Below are experts of layer 5 (counted from 0) of a mixture-of-experts language model. Rows are named gate (a neuron's input weights, with its number), up (a neuron's input weights, with its number) and show model dimensions 128-191. Each number is 128 + 32 x the weight over its row's rms, rounded and kept within 0 to 255. Numbers have three digits each.
Before each expert's rows: "comes after" lists some tokens at least twice as common just before its tokens as in all text. This comes from a sample of Wikipedia text that the model never trained on. Tokens count by the router's weight.

# expert 14
comes after: " |", "=", ")", "|", ".", " information"
gate0:143121152128176071110088154143133111161107198134140153102107126197138097108135072129118089161118141094118139131151038126079134129167052118112054118109161153110174164146132116142158132164104170
up0:124145123122137174106174108101081119132125046113178165106134138092114165094089111172129134166137084157111148135072160130136160155134123136136211158141111157203123088104081121153155113185154128
gate1:124133069148149078084094125102106104129127138116147109107172105081133108117174129153106079104124129091069074183125093083123126111122071125103111127121125112179146181074166104206137133112036068
up1:076091056162146076163065098115170099106108147160127165122152087132142165170152166137131159081110102112092149152141117151160185097117070079123099137155114127179165145077146075119127119115146076
gate2:107158145138128144087101128159131107082065151144158152053153134110124196123104048160153166139082143102119090126072158067186148111115150093102138108162087142137116092100094112123099092126111108
up2:154102120068048106139154089081137111118143110137123076157152086156109094086126178163103149103152178125152162163164146207119083166120092111156105144128134113143149142141198111105140194111153136
gate3:102159193125135129152138147161185165072168099190098166135097067140170157166164118117151072126117079171132155183112122068098145122161155104166128165147133185109099089182156111104131140134162154
up3:090144094114125139163146128147127123171125173174176140068130080143111094165166086105233149155097062105112151192127083096143127159129142131157102145101160087128148107177146081117077176077131179
gate4:140082142193142172124133098117149159132094141136091135144162131109079158131117132152134100150097181091151122155162148117110160085094106092129197187195205127158127080092115159137106179110076091
up4:146174135076139121176185173170132097127151185138120141179152101180135203149095186115154130073145095149094098131161134126148149128160137147145119075127141103084095147135073185163116131165129135
gate5:115108113130064187172160101152113119109136121148130140133166150136134105142098128216129112081142142150150133131163108160162120114191149072195121167140144118166140129155091154131118113149174126
up5:131158155093098148132165123170096115072111135119111137166081178100072118108059113102108135139109138153176106076105098131134073115175108114148125095180166094144119131130161122159083123165130150
gate6:149065090152136135115149115106139123161118164130104092175113108129131152134084101171142064165136136125079102112144171079129165127120163140104174160095127173117138109127128146146114174109150149
up6:098170095093115140154147148104115078114154100124111092094152121110131122123157125133144147045036191144136142092098112167083134117081127108146100080112130078141104122143135137155182104122143142
gate7:155127106101148160119098128202126094131090081129132195149087117143123165084208171154159078163145085185117121114180104120138143109108113063104157112088153168170098088087145162090117154099128085
up7:113106095102149138142149089151069097115058091134169172184162151163146190151118128116148113087117088164129138079108097176107119123111098092176120092149182140076099125115196144096155157125127083
gate8:180093058105127197103120098112156125157136119104116137096137146101116183123131107087135077125103102175064125158084112128105180102135124149182109120141113153122108174155114155099136111118076185
up8:080201156129111083091098134140132111113128159153113146160080112097138165158160169117106167161110211104148131100149138098095105121109124105051114141078164119124121163131101147075142128141187083
gate9:116114125149081128075153118169117117128103122175158160098118095158125110132135110108213117143178101159116141144069128108179122125083171108098107119103132073116093098097104087095163105130157109
up9:150170188163127184037197127169115114127107074184180110135098119138153116146103158090153096146138092125062125133127135084203120119066179122155140099157069096122128144134120120127132152156107101
gate10:097107088123158192101123167139158205143121098118136164106205067136131079118125111073128080160194136141128081105165130107104171145149113093160111135143132111112133114094142161124171160117062154
up10:113104080138057175165102113132163205156157060150082134074129109151146093081113142062153160166181141153145085116139121122121183160187082122151092100110152134134087121096131110185162125082065120
gate11:122135182161112154139095128144134093146088114086190137136119077131102106117152195116185103151152179144134137144122098145085197170108144116222123112170118171138120117147184111156172184101072161
up11:130170190149120152092075142150145066135088139104221121144123086129141160142129176135206158126158194126161114184150121148109147148130140136188133125145081146119132076137169133154154129142136116
gate12:137121139112203154105109105117135133201146075180171136151105115170142123135114078114143158202122132105111144148117101131108114136128144149101184106114088097180104106132094200112132115197128062
up12:105122100172106150095101080145124098134080160028090144085144162091097132114172154158130125151166112155106115107149104119116076105078123101165062088139126135097152132074108056210144126099091122
gate13:088095109098127098114145149117097086116128141154141125093152101175096140169159121147146113085153157102095090108144110156132154090057122136126073149087178109129100161179136175098091136106113139
up13:142131149150077165170130151144145110139129094111079136134119167078143139036151129166103107167086109151089153137111111104108092119119074151139188153162095124099114174053105112141113190184094156
gate14:179108135138160234101133133137111136177134114087145091139102134139115150141133038163148162137154098121092099105150104131127123114119096126126157124122037090121102113136060114081142117145121111
up14:110117129086134111111135156090089082116089110183120179108098107170131100099095112147087121159115121171112104138137165185152120175045153118133142145139090137070109118188138161150099124125140119
gate15:126059180162138151073130130118130192119126136129152104161132139110170177157107164126177129164145163160103126111137125059164175129143103094128182147098115194139118157121067074137147136119128152
up15:120146104160148165138136095130130103113132075151137123103101124139072119091093088178104102149089133107149081146123135135109100098141178161084065096177118090099134098085143131128091091096136087

# expert 34
comes after: ".", "–", "A", "O", "D", "H"
gate0:121146170138151124154106220104115160095089087110115178132088122130105147168168086153156095159122134114094158119158067107102131140107148089096145122150165154114113119110167130135184168147097060
up0:189111137118158184083142124158075111171134197107123130088190125157139125166124167123164125065139129168178124134076119170140138076053073102154132165133131120153099112146128132162053152100153146
gate1:113157130126123113132163111047104120219107097134122100058128106148142102119098079150090105113162140110112116106162132123117084168151103112150116150070201094104164129126134141121098081128148100
up1:149130142128075042172186190127136112135156100176108107089154119122102126139144156089116175134114133137080159182111169202146127124173142088153181160147135112145125123126123143191100134084157132
gate2:139136125123143101078102120141124115163130125140168106100157121189128097184106174108154164150130122138121107091173097160112152162113125162138144155069176135171164130124190095137067118107143092
up2:089128078120134156120066179089114087161128128096135175051151133146148164137113134123074087133113155073134104144132089125171156158154101123140177190121077101116085099117205082160124171167131197
gate3:143068109142102171103154161099105142086123162129145174095126151099194115141090128086129142112064094197149172133096161117134157117066090131158062109140123110168203154082134099197158176127155101
up3:106128154161139091086162159140111157111161081137139158179056137151105123130063109046124084129158154136067176161200103136101142091109124093072132089120130076144083168159123108169128156090118135
gate4:154095125119142135100151098159095151089128117202072117123170087079140162108065111085093103182107107166127160137130162131126180125098120096158156136117066126108121115091116167146131153092086075
up4:148146070160151169125124163149130143159187111125137096187139137135118147079103123151113106149050153154087131092147158160126208114139161091136135081069099076162122159147164169078105169124084149
gate5:161123136140102171141172099115150139187117090121082078139108154087074160142171089090104174111139104140139096162117135196067117134135126089112182153160122149157132056113162103135143200125158116
up5:166136117144127175119152133118165167189116124156127121116098114058104177130148086085053166135111151182134088163108148180124133136175091069158167124146127141158145106125095136142119197093090126
gate6:163162127127164103142124098109122096126204148124137106132158133097105094118173114075188144121094121120154170141120088142122094157119098130188117177154127160192072099123093155079134083123168132
up6:091127095183083165143117128139167128154157066096081101102114126146137192081114124143156146127097094164157056137104165142159114058133103163121149110146135121118114080125121174131110078188132138
gate7:132121124110109099127137143117163158162119108148128141108174169120154120171138134138121111106133108172109081117151107107153089107126145165073098119074145118175089114165152152179144122119162110
up7:174125196034155129077061145153139160136143081137114169151133098130113083134127105102184171072103156189106166138157081155130140141147149099143141132108113190079092124105143113078145170128158131
gate8:140101120177137118144113100162137078140111088135089165174056098118127129128101129103159169123096063115154083105141137074177125088083133063111119168158171091185158129119145174087090152132143083
up8:154123160097107138098114142077132083081131139085111124085082128139117073076067162133104149167152100155148127027142120116075127143165153127047158175134108126213166122135083124147131150127139121
gate9:116129071132126151136061107187092068151110134157141130169160095143116101083123099157169180186075118168122048136194136063162176140104129093154166175126185115105093151219137136128119078091116105
up9:113132137169129108097132207080144188201104138109169141155144106114126153106158099141165082185162142161115107140108170136143191118075086116102155105121100131123182114151128126127129139129166138
gate10:133130155143126104093072134129141098180139152135083071085159125083144087144112137093180135161149095124158079075140098097130115121120184109063146170114105091061110166145142173103173125109131166
up10:179117149094098136115099175122099133173150131096103088100104156075175149115133092122112116100134104132138080092118154144145127160130096129117141150116107112131187134074153126179079080043094128
gate11:117094124075065138141069096155057143159062092134140134141153112105081204126102121127117144129106095129071146132119046131102147124157105160042104168164133160123097098165092102172100198156134108
up11:135127113108134090095166133111133123185145129189025105059064110119145109137153096121109065142148078098147101113168178159133075182133152141127112126110134115129138078105148144107113110131158159
gate12:119098098112171058140094145096091151102169244121124110134110171154085162108051170127128094097142129141154154156139089145096150146078161130147091117102166136111093159108111137091161127068160095
up12:089129109106148128127100125125166096106108185094174076097133150118087116116108079162160126092166140148128167106117120103094133081037119082133131120117135139143155116128099135119062094140096098
gate13:160140148123170113119113156099117149140088127180153107110119135120122109076138154100171204099125105084131124122099165124166160121088170194142151106142234119155129099154090172064164061116082108
up13:168106110078107123123065162164194123154105069103119114118169118148115128130101092143144138099126106126131144135135140091177147172136155215113125137106171186129163176142119195123095113133143121
gate14:068096140101063169133116119142135053141125066140145197123148169160140143131161093111147185138110116130122088081154146203144152108113112091107173088142112187124157172101106166171134138112134121
up14:126084161165101162157163141117104081132121076144096149060134111171124145132081052118186113134081146186142105142071172074129109171153098104139095088173103117121121147091116101154099090108141096
gate15:084089129160076120166079128140098097159120135151180184128100125116150144130124167152138092146114112067111100158154159126094124170111115131119087154134139102110117103082157123164170136104178117
up15:121127094131157110122108055093092172168177130160162119151153086111114121062101090100121143172118109155088155129118103155130126221143136068113165124179091146168143126131106160148102126102144162

# expert 42
comes after: "\n", "  ", "\n\n", ")", " MF", "\""
gate0:147144107148155161135057059093154145131102141176162133131135142116169122149087102116083151140054086162161131153145125163179126177124109087101159135097149141118124089144131179079131153148107158
up0:120058156144153132154172181159124143157093117148162136086159115145131125128134127147145113144213109084104202149055136107088148103141143138154072138157141082179091147070149124148158076114155157
gate1:117153173103142073164154093113086104209133144096092152107168116067119109080117109197131116116049113153127105145084156093107122149107121096131192101122172149121096042139142147128146056128152079
up1:086102142142195166149129112201166144101174141153144069132116163132134185152162121057092137169071110053173150122161100117145117125162108146166168145109093085116170207159155148112157182094090135
gate2:163088176108141162167125176093088129159132133128209187132182126163079086151166183117130104157122111121158121180134146121156109120138131192088131102091164109136136068184155169133135073151109122
up2:163155155169164138154099187099095139136149162103196148096173137149086074175103107132128087155112112142129106189149145125147116133153127228122102115106214146118106081131143163106110091118116151
gate3:086131206131088072128126115135085125136076130129187102152115146152124052101175177109144145149119166124107098142159141027143156089180145162120113149091073143151126109107121123087180115128204072
up3:149135139085143152076112137140138111171144147127118088116155190074156155155092134203106108132161032116117155165112110152161102139160173079093135098117150118151177103073123073153156132211073137
gate4:104135073132158110230110142110085159175082158076139159117111123189155139125102182127075137148099113104119127108145113105129141126126155153177078148102157145091146134142132132110087137141123091
up4:108132118107110116134171160178157122092093090113083115125126101070104150147101140104124094109126110170152119128100166044076147214111143137109175067092061076141219144056177173166151166135149104
gate5:139057100125120091141132099123141184151127143074111092128158143140199137121191109173146098161136154136055076186125182125116162117091087142135117129173170155163160170104062117121108172148148185
up5:148185193106132114105113096147085096114138148184077115111142104128122093139065168084122163049155135058193167071149117069181120134206123152104140083110104145123079078174148141166103119104087147
gate6:119070146125145094150133140148128167121096084127154107085081110157140172136083105121135112102146181080142100119180122124131131104163136123095106139105195114190113119146105125082090117137075183
up6:163105120167164113106128132129174161095093074114169169091085117128112173120116180152088125174181117153165111150135086083144147104147180076130122112174128159157141129098106116125131115121162089
gate7:171134083157093184159106096130151134168103115160126193114177112135136073085084101156139098128112145146107083121110077137171131106053140167183142112141094060112134047191147129130087166112122085
up7:124069140101126117150102130119114130128096075094132001187094176094087169118163151098102151125111136119150119116218155161152167146168139143051106092109108136113087166140117104115084153149177112
gate8:180151088142185092165074189185143128139164170115146110121073118100140124145124097187142136093131162086126119119096093145160149119134138197116133157105118088113160075101181156117157092120097059
up8:125086118133133120100132092156100121173096101138136063147101076060131063088134121113208110172156123122147140146122141115166160146148116113143151089126134176122099117110092106173153115168118089
gate9:098134143127133090122136108115157108110117108102146078135163126174134109090062172159096094103141143153184086126090165165167142158079121167178134165145147158126161113213077134177095111147123117
up9:081129106128155177113138107104111068101125151125141151118116137100146122155115077180118137127081121121019094114152134113136128124129097114158158149165151081124070168101139170121153145108101191
gate10:123034159115122155146158095117170128120105116105132150171195108152169135148141148137140058096111109061152065127085117128078136136124111112138121171155104133174150136149141129098109159155153165
up10:134080161093120129126132097189148082130110141119157112162125163144161078141161199156131069125158095109184123117078115100152106133076160152106184156160092096140144137163138156153147133104110091
gate11:110104158159091162152163127110139098163095096120072112105186208154117146143176154090112086049123112111165084113130125168157131159159174112150101140159157135127075135140162095161116141157107148
up11:112154087090107122143066138134104176164163159160151154138082070087105158134092093194173126186117168165104154114152145099106110077077112102090108105105088108096157143121123111094124102096203172
gate12:092114201104209056061163084119113155108137102202138146105136127099138132171097142139137080110102137080137175127170133116106120159143092199135081133167122171103124095124090094185113087167173137
up12:100123131093171118100117082117086105130147182090112145105124105138184130134141169131071097148130169117079158138122138117113129167156147149095106136225101167108178133119132138116125060128106133
gate13:064099147151094142114107112095171167122119110145170108161091119133197170163138195134094166092130111113125123112077147113094040158123165149149130187099107102161119172086074107097183153164147026
up13:128103122052078119088104170091166105140145141107112133088132098092128121097103081131166132156132136071141095163163140103136177136128173143117045139165140136150169126109224163144110138082096176
gate14:092110160141198161164116150118110115154142219129154117135102169170129158088067116110171127140183167095133102151091082152123150119121111103121112154120167162120103115130121130126128132119136203
up14:186152063133136176117132148178145083155140114121170129159133124135132124161178156090107126132103102177113134104139148179117146162112168193117181100140136088083165126145104130165094128123170118
gate15:104083199112153077155106088144106136127163166103136115139131147171149121170107143124069148116060184154121133132070168108123166056086072085147138102133091133071207157145136143133153131101178102
up15:122096169076128176114084111107123148118176193126122108140134117072128061144090055130105120105083057124177113135122144111177118134196130137159116126191113164133154160089105119155065093140100107

# expert 19
comes after: "|", " (", "\n\n", " \"", "\n", "="
gate0:137152125164182107159077100141179116122136176101129174150109118130153145154133077142100152095111163179106181100145086105161143087112107110085090092167166100152169137130095097057111177123215159
up0:173101101092119148115094133122084114150123154140054118117151108079143209175127106134128072173123071172135129125164145114117145149142112145084175114141149166077125154150139176178116092156105157
gate1:130100188100111107072070083188111079132088085154160148112167174100134142134213019164067124095164163110182138092201125115193148158139069110186124135173129140104111196128188124131114074141086160
up1:158139123171108134203165152088151172157132176135173101113097141108131126153059126172132132222133075191117066166161046132120100160112145133176133149109113136141182166124135167118141180126146189
gate2:073168121108157125140109137142179116146101144088077107148127073187140110085149114170166098075170138159082065136082131155186167081130153139120157088139120066121089205069188090127152154112166134
up2:164105179062092112115187082164096129081159125174121133144201120166134136145115171131084120104124115222172129092137188162105093122135115136114104148114090103147078177099119142096091047109108096
gate3:209087149235107129118137050099073133101135138067144168095116138108164142141163101150138107137080108124093142121117123142121148153134103120176089141123170121170135124151146123096199120112145134
up3:106100111154093210145118145099152147133072119129133193162183140058114137082132098102179094142139121115071142135171129114102172138141108098115147137151118138055127116144081154147152158174137132
gate4:135132100186059064087149093174109113127139088127171122062137151106124098129126092116126131132155155099117143124160090155146134134107161094143150132124144189175145109123162120111200183165134115
up4:103174131120119171130161150065117127096149155088132111198173109142156099140172133109112118139071161142134132109148135090133162133141098151051130096123124062112104088140123149146077036165131112
gate5:115127086178073142091133156132125180114138161140170146168098096144142081098184104135137162189066106135100112099162166148131133170098075128105136149134156102120139094075144118121157137099135107
up5:168183036138132093117146118142172166117080157095167131095171088136126088159107153077119188058076136101136139153106171162093149123116066123123112154154137115202128127112117088091131083155156104
gate6:141091193109129103123158174158154117156132112139119114155077082088131159108178182142132162127093073128106166102166110130110169107155189063134123126088076150138097177106131114158162154144123130
up6:096163075101157144155178171162116117081090143154174121148102143153133099147167107095134152102136150118141091167084175118130116140105026182146119099134159090143084060115188220148140106140098102
gate7:130092114116159155166130045134175115151098174153083116071069107068121104111085138124078157187111074092158165141164085065122181139041142159147170101088177196164162131156140202128118138044109144
up7:132122151103119119127092165177154142162086126093168109141133156147113177161088111134125146098092189197249148118113118129142123108118080114155165141061234079127120108165083119101134111103121092
gate8:114111128136135119115205112131112102107125091223191131120112114130114127115165058140122093147083100131145118114060157109148152169152112142081084104168141177152113101149081179164122154118127160
up8:142144121108105077117170074055134069116038095073094094084139172157177143147128158148213138128175180123169120161145112090119157132113169134146136089103159167160145054080137152101151182124135094
gate9:160089075141126091101163130125101203145095149137110159144117072160153137139132097134099113146156165131118147115170141140116135132162136180154104115127216113179137089089079126117147144174133194
up9:096118157100167133155168117164154077144165073138122094116115165151137175108120097097098123132127131100120124120110122160147151160099151046179209142091101141105118102139137124124142100088125135
gate10:152118149169097163134149154146128154146170174182168157123150099195047136107134133150087069149144128120130159134143045178130093098087106114101131138164135079132149133123110104125144100130172182
up10:149123082158112158158151145117095148136126091189101104082125090150122141155169137110118155191074104087082162141122097043104145163147147143142169112182120095114199095098136128146182085119156158
gate11:114117131137132065165126159093168174142070099086115179129144125178122115115055146170089132133191158127152167102143134189060099117123141091128127118147110132220120102192101108127095111079186131
up11:135075115097071115176098134120155076180099116109108190133178129056129138140124110208060107117177126147149179173119109204179124179171048101138157146143088131195142126185116128174119086102190169
gate12:111117116148145162113147097087141100105177118158187151136128143074115079135176125154089139110088140152151156116203153156163145149152091172132116144198152162151151080156177161153136122112134150
up12:115128152123138089068088151139094152080189132125099106115069099095139097131131118132138148165086167121116126177195160145124183078136130157101138053163123157184121163172097130124139118073141144
gate13:095068161155157165173156162106134089075114204173089171097120180118176108127104112147115094078173174133156112079115128053105112157138103124068113109156083165152062116174108099116114132148119146
up13:112174138137175120116118147146150125114141073093143167139057112144117117137075134074148134167124130109204127161135159136097167153169138149183140105099141098107172120148152133123140131153103118
gate14:217117070084157185109115151093107073123120099087144107152103064090105184110132098072117173113069164126126080122128090158093191093098041101164148155147096148107114091104140183196182103120130117
up14:141159143155091121137125087177130147126124101145144132102139082121195107141127084168096093151186159084155172164164130156105133184115157112161127144196159118131117063145124140128119157073103104
gate15:156152148140135189098120076167177105112146136148143139107105148098110110087168112091117176156115069000137181056137083095174155151138161123137051093157083135090140104141153131106112116048110120
up15:136054124123103139167121105094078116123113150125177131110061100191126144136190122128156134119139127103063122069099020116077106153130104144149115124190136097084198110122121124105085165129149123

# expert 37
comes after: "=", ".", "\n\n", " =", ")", " also"
gate0:131156120057173143132102161117181053107079185118130112142103096110149059102118125179136096116136121156113139120206130221134085126113082102036152152189110115130093101143113151132083140162178103
up0:183157137125129096142179114093106128121065123151172178102077173158059071151151148094124143115184141153149183079097156116112072088120117088117150151084134157147091115145079126100115088125109074
gate1:126122109049199159156132180134146121143162162165193099131121179133082150126121054129125192144129132166092097122157165107116140109095133184147096106118101133165126115097120139105127179153142161
up1:146127118062159132132150181153149123101117147161110100100141199148137125131116061094098200159130108145100105139128121148089153124092181171171143097119125128089093105096089110095146169112130154
gate2:103108131163118191116114176145114141123151224107117126132149119133150136123144130134190143166152151075168142144114087117136153116168114069127149075140038121108098094130155141049115137146152172
up2:107143134165110092086106137184184097191119076127097162096076144155139085132094100096135133075131154137108138113107179126130123116166103188151053154151166116118059106130156105150102135104104104
gate3:054196134160138138115101123142099090134129143176136170093170115171065100125125114154113116094129164112145129122097169074173162115120149110049177154132152130116148154129068106128119129105172126
up3:148088162102128121149165101125145155169104131170146151146082161112152150126125134138128115130089132067152102066128135127091116192134129125150117135087145099192126110134182129113155140118079097
gate4:127158109153106155124095115125145091181165143069097107126134096134132087150193133148144087165123126142099139171165130127165107174150177152123136147214134088171119158119101146148100178103148165
up4:126117183108156105110169174160066116090068092167158128080088186134119129138043136130107133096135167094186135100120085085082147081120108038165134107078139176135095109135151117130135137142128123
gate5:095070084108122106093124132142176093105137104157174169186119174140116160099138122082145099069089085079152125136121101137135168204186121077136106088123062059155141160161147133203152137087157097
up5:072170140137098106175157153134081137134178117188102168103140155150074105174136106136119080143137192115144128117088150108159168081122153134173095129142131136111095114180083098131090152136183161
gate6:136115117090132101094031133186094136113163200132083131114120084068201127114111117182105130080141147117120144139146135177061157143124139137063157137129108134177159087110126099128118161091114105
up6:109112108124152061135142076154085141104083134138158047116175161027156171182128150121151141124106112161132098137148146086106164191196160172144123165132155131124103148057130134123157122149125157
gate7:127104107064133116129089102104155057137206184138110113178098095149146117136090095127157119143161183123148144086130116089113128178107115138154093158109167152153138140140111122079131078127156087
up7:114077180172120105166191187116138192084059078085179116071144176156076161086160144137131128115079075140072140151149155164143105136127182126127107092153121092118134123136126128165127147093121107
gate8:131046085118169116201093138110180157079110113172097119169128068066137132103122083086168121125102150187113076120163078111148173089135125091122112115160102041131119146169203161055169214120134126
up8:150079094126160110165105166073210131108138142143121112145151098088161097100121073077172139083097115193089110112127095098123161099100130097083043129110104059157132141143161167060143163098184128
gate9:093192156135109149111150167141178096165146112088123117178093189141111169105119147213116142104108106110108127106134187172115129110118137112087030116144135097095148132171109080125125132137203154
up9:095137177112138101097058162115202116162171150110078094128117141125193154106127133166094153143120164083095126098120156176050125155170137146115113165099098147136132182116077132108167149104155062
gate10:129052093135119162112107170075121135128115146142102120125147168048096165118122171144138133114123131142122146120126040152134141168098070102134096170119157080079098141157062130117067143135099080
up10:192151124194161139157084138128056071149153115143132182132127171108131128149188148159150119116115105175172096194129120165127113169111067107112144138136142173115095106087132094115188073119110092
gate11:082087141095088167144154130116127113123202164133125135209205083141128104083179135108107058137152103171065144061144168113103095167114173172090107151173140161105142100169165158058113104086147097
up11:158171108126121107103124153104116155118035129108169128026089167134124145135084134145173190131127132142144130179109109153148124126135071126155144063110098100147142115120062119182163153164102191
gate12:118189160136134125148125172132091114110084123121170125115134083129116116099106133098130108114094125163126103145139056122101133050123102159072164112122148083152122067111121149096119124139098129
up12:165104122079136136197114067085108105107181129106058133208073124174097111154113113130056106130134170122128146138187084102124099190143114161112126174147175098085190122143151110124082169142104145
gate13:143098134064120095107112120110194129169135120126115129132144091151133106138127190164109121111146168213185091208113078131164089137122068127130137115092108108105158090115139106123122090148142072
up13:129169085133114133185196140132120125146054083129125111130130083124104126088100139122155100168102076116136151101106113145153147078163202115151137134097065118155070104089126144137130119139122082
gate14:113150158130092095128136120174096170100086130108068112118105121153135157104107146098154168105161081129118098175176114142064137120178167121111135081126075132158096179155094127153103143127103138
up14:111143176155106092137097134092152101111173097109057143120104096129132115153113085132140124124140083115112105112139141164108069100092187091042110057125128083083115086117170056145167154138124096
gate15:065078124077081097139104103100143160109160120133137098166167131110072168143132110131131063162133169173181121150152148133099130087110183149093167087103088138077134065161123128177170105096162169
up15:079087119100132085126094096076129144103146109136130113149164163114091175147149121124099090160087168162164148154175155129105152102107132172087140087119127131098143071163148118171175112103186159

# expert 58
comes after: " in", ",", " 18", "19", " (", " In"
gate0:106157119162147101151141109113161101120113119110184130162138118112113148110118088142154124150058133172113087115123131175074098082117135121108180176162144134125092090197097128092149116078153093
up0:207126114141117067140138137128062145087111128159083082029148112173095110156115152112140167102129123145118136108145120035093174129081121101136116153093136107146156123109178123136141154182133120
gate1:101177126113131125107121112141116146112119102176130080142084123070179142157168137104106106176148113179098145130120128228101165121143177170104185079111125108087101050122137111124076145150122129
up1:123162134112100138114111127170113150099114130137138096154077159098155142129140127126095120204137128183107145152136099250097142147157155157106165061109099101055078040113142098127119170163127104
gate2:126111130166063064135143097139057104109145156130131139158146086115117153164151131153115151145089116156127161117092121112093138112107135098161155132119151099116072117158100072105114095117114184
up2:139133163105124141120181132170136120098100130108108063164162116142072132158185109154056090117133116122099069084138173078148195084117139148133151126107059156145175095114095098098118093141145091
gate3:154118148176137131159103096149115102121118102131111163199204064018134100106149095106132140179133136076189146162101153132139167156133100110120130147123128126137167111175151163078114153136140200
up3:130156123197166110145129051139104116121091071151109184192164082091128113111154107116140133208127188119171174179113169160158180147075109079128127107148068109159154109182130176095126125111129207
gate4:129165078081155151128171108131109078196123115162145092146108106110168117127126122124142127088092154170079175068122133179119083136115183093124134134137083161103144137161186099154122152158138153
up4:138103127162114113117100118115088217087145149107124150176123122150157106115188088105137127117120160161130105080121139118132141147133044099124073119144101087080113114079119105149180094101099088
gate5:130078104180155158160079132149154094146135092159112096138129151146080095147078085138121112100218046163115091100159120227118114184116175096035133101095109137141105125130134065127108094147160122
up5:147115193144117183085086153124128095098186117055112179102124132111116143138147127201155108121118122078102118116105080082184130090080087146099118120113142122153163097145149149109087106137107138
gate6:163160094098153099145148103099116136142120200114177094070167161186099120161132091137119114120106154116121133102103131150124102107151168041128137112159145145190145126127109118043153189104158154
up6:112145125104203145133147132152113123161119202143168089144143145137093145151127108080093162143124174115123161083123143174081160076148157098128088153116125140150184071134080106063133207108161168
gate7:105175175165173151130140112122189109143115118118099146148123107101149166144104135072103162059090115100120073099156124125078151141118120181153158110135178081152161086095130139119047073164140154
up7:174156135117165189173100133158158087161110118193132105128110151115201168110114086096127080125100150122157090096130144063091152184085120192136099134115156125153139074086068141081071120175098146
gate8:176106098101116132121111089146158093193082160122144124129085144116101135086163136161140136164072111091122084105139149233104121148138167111114127052147131124086098111084090133097148116123093166
up8:140133110160158068140172080083171177083137089121137113134140178144128150136125118139133095116126149151108107054131073117162149096102065172135161231131175225202142120098101094096147135084141121
gate9:113150124126131106157086095126133172100167151146142114107152172154141160136131079121153065104084106150098122132117152123114167076125183126167117130123119124109155187079134167101128133119088140
up9:151127145100135059118102079178123165137115126175108160134104143130182118098162099055059135102118105071115159145108146204121102172204132118117095191186102172186149124129137105126069101136187112
gate10:107106174142124057129108135100115116193150159175197144086101169152144143105099123120149093189150130152145151122123100203176115099123155111118191193165184093087138131157139091151169108105138126
up10:113123127140122099094185141148212142135121079133170145125163156086058109088045083141147106132124110112153071125150108090168068163125143166166134134169159125204111192078118164100188140171176134
gate11:153102125146115088157084135065176116184122100114125124188092129068145143154100150144141080102110088110180137073102159065184157034130136108072115099116154147068128111124115120183115127134133119
up11:145144126117080171140142156130085095208148140156118125157088081105107131117139133185137190117111073166155127079133164112147124058075155092135200154111109148132089102168134116172112145124149143
gate12:145165099131108112179093115142121103141096107138131161154137161114137148101130102163127109122195087079149135110142093107177156087098167159178121110162144131165132084124094119139108077108122114
up12:174108180124099056142068112099150172151123055163096123083100130151146126131120128136091155150182110133169104160172094178160147097187111166158110136113126115135127078103092175088168139144115109
gate13:094130120213155089176161161102091122176146146097143124194139151111124124134113131139163147131080124160127066119127076164110127139170177118129147168139118167110128165124088091090138147124137061
up13:115146129174125092140131173157070112140103071152129137145099145127134082112191092160093132112116077126143125156139119156102152164093160112152139159107187149164124142082139064104134142115146109
gate14:164159102147096130145078050100152159130105134128084101089103136178125135114104152187140159102133129130163181143142141157082156138159105097099159158151118101141131158102155151135104100167124153
up14:114177135108103109125168121156100083092134097166138152133141116118115125135100082139107119206142145070095135148054143176133162087124164171182128059116182162125125111135166080129090150064137153
gate15:094173120211082175154073144096082113110165110133118087052104140132146179179119134203142185146172147144147126144110119091163158166125193114106147163119122145131123101131121152155131141130145128
up15:102135069075086182159136087146112097150100131104077126132165191184145162182126101182147170115079135101114148132087096097153109129128111128138099141163160039117103139104113108118183142106118134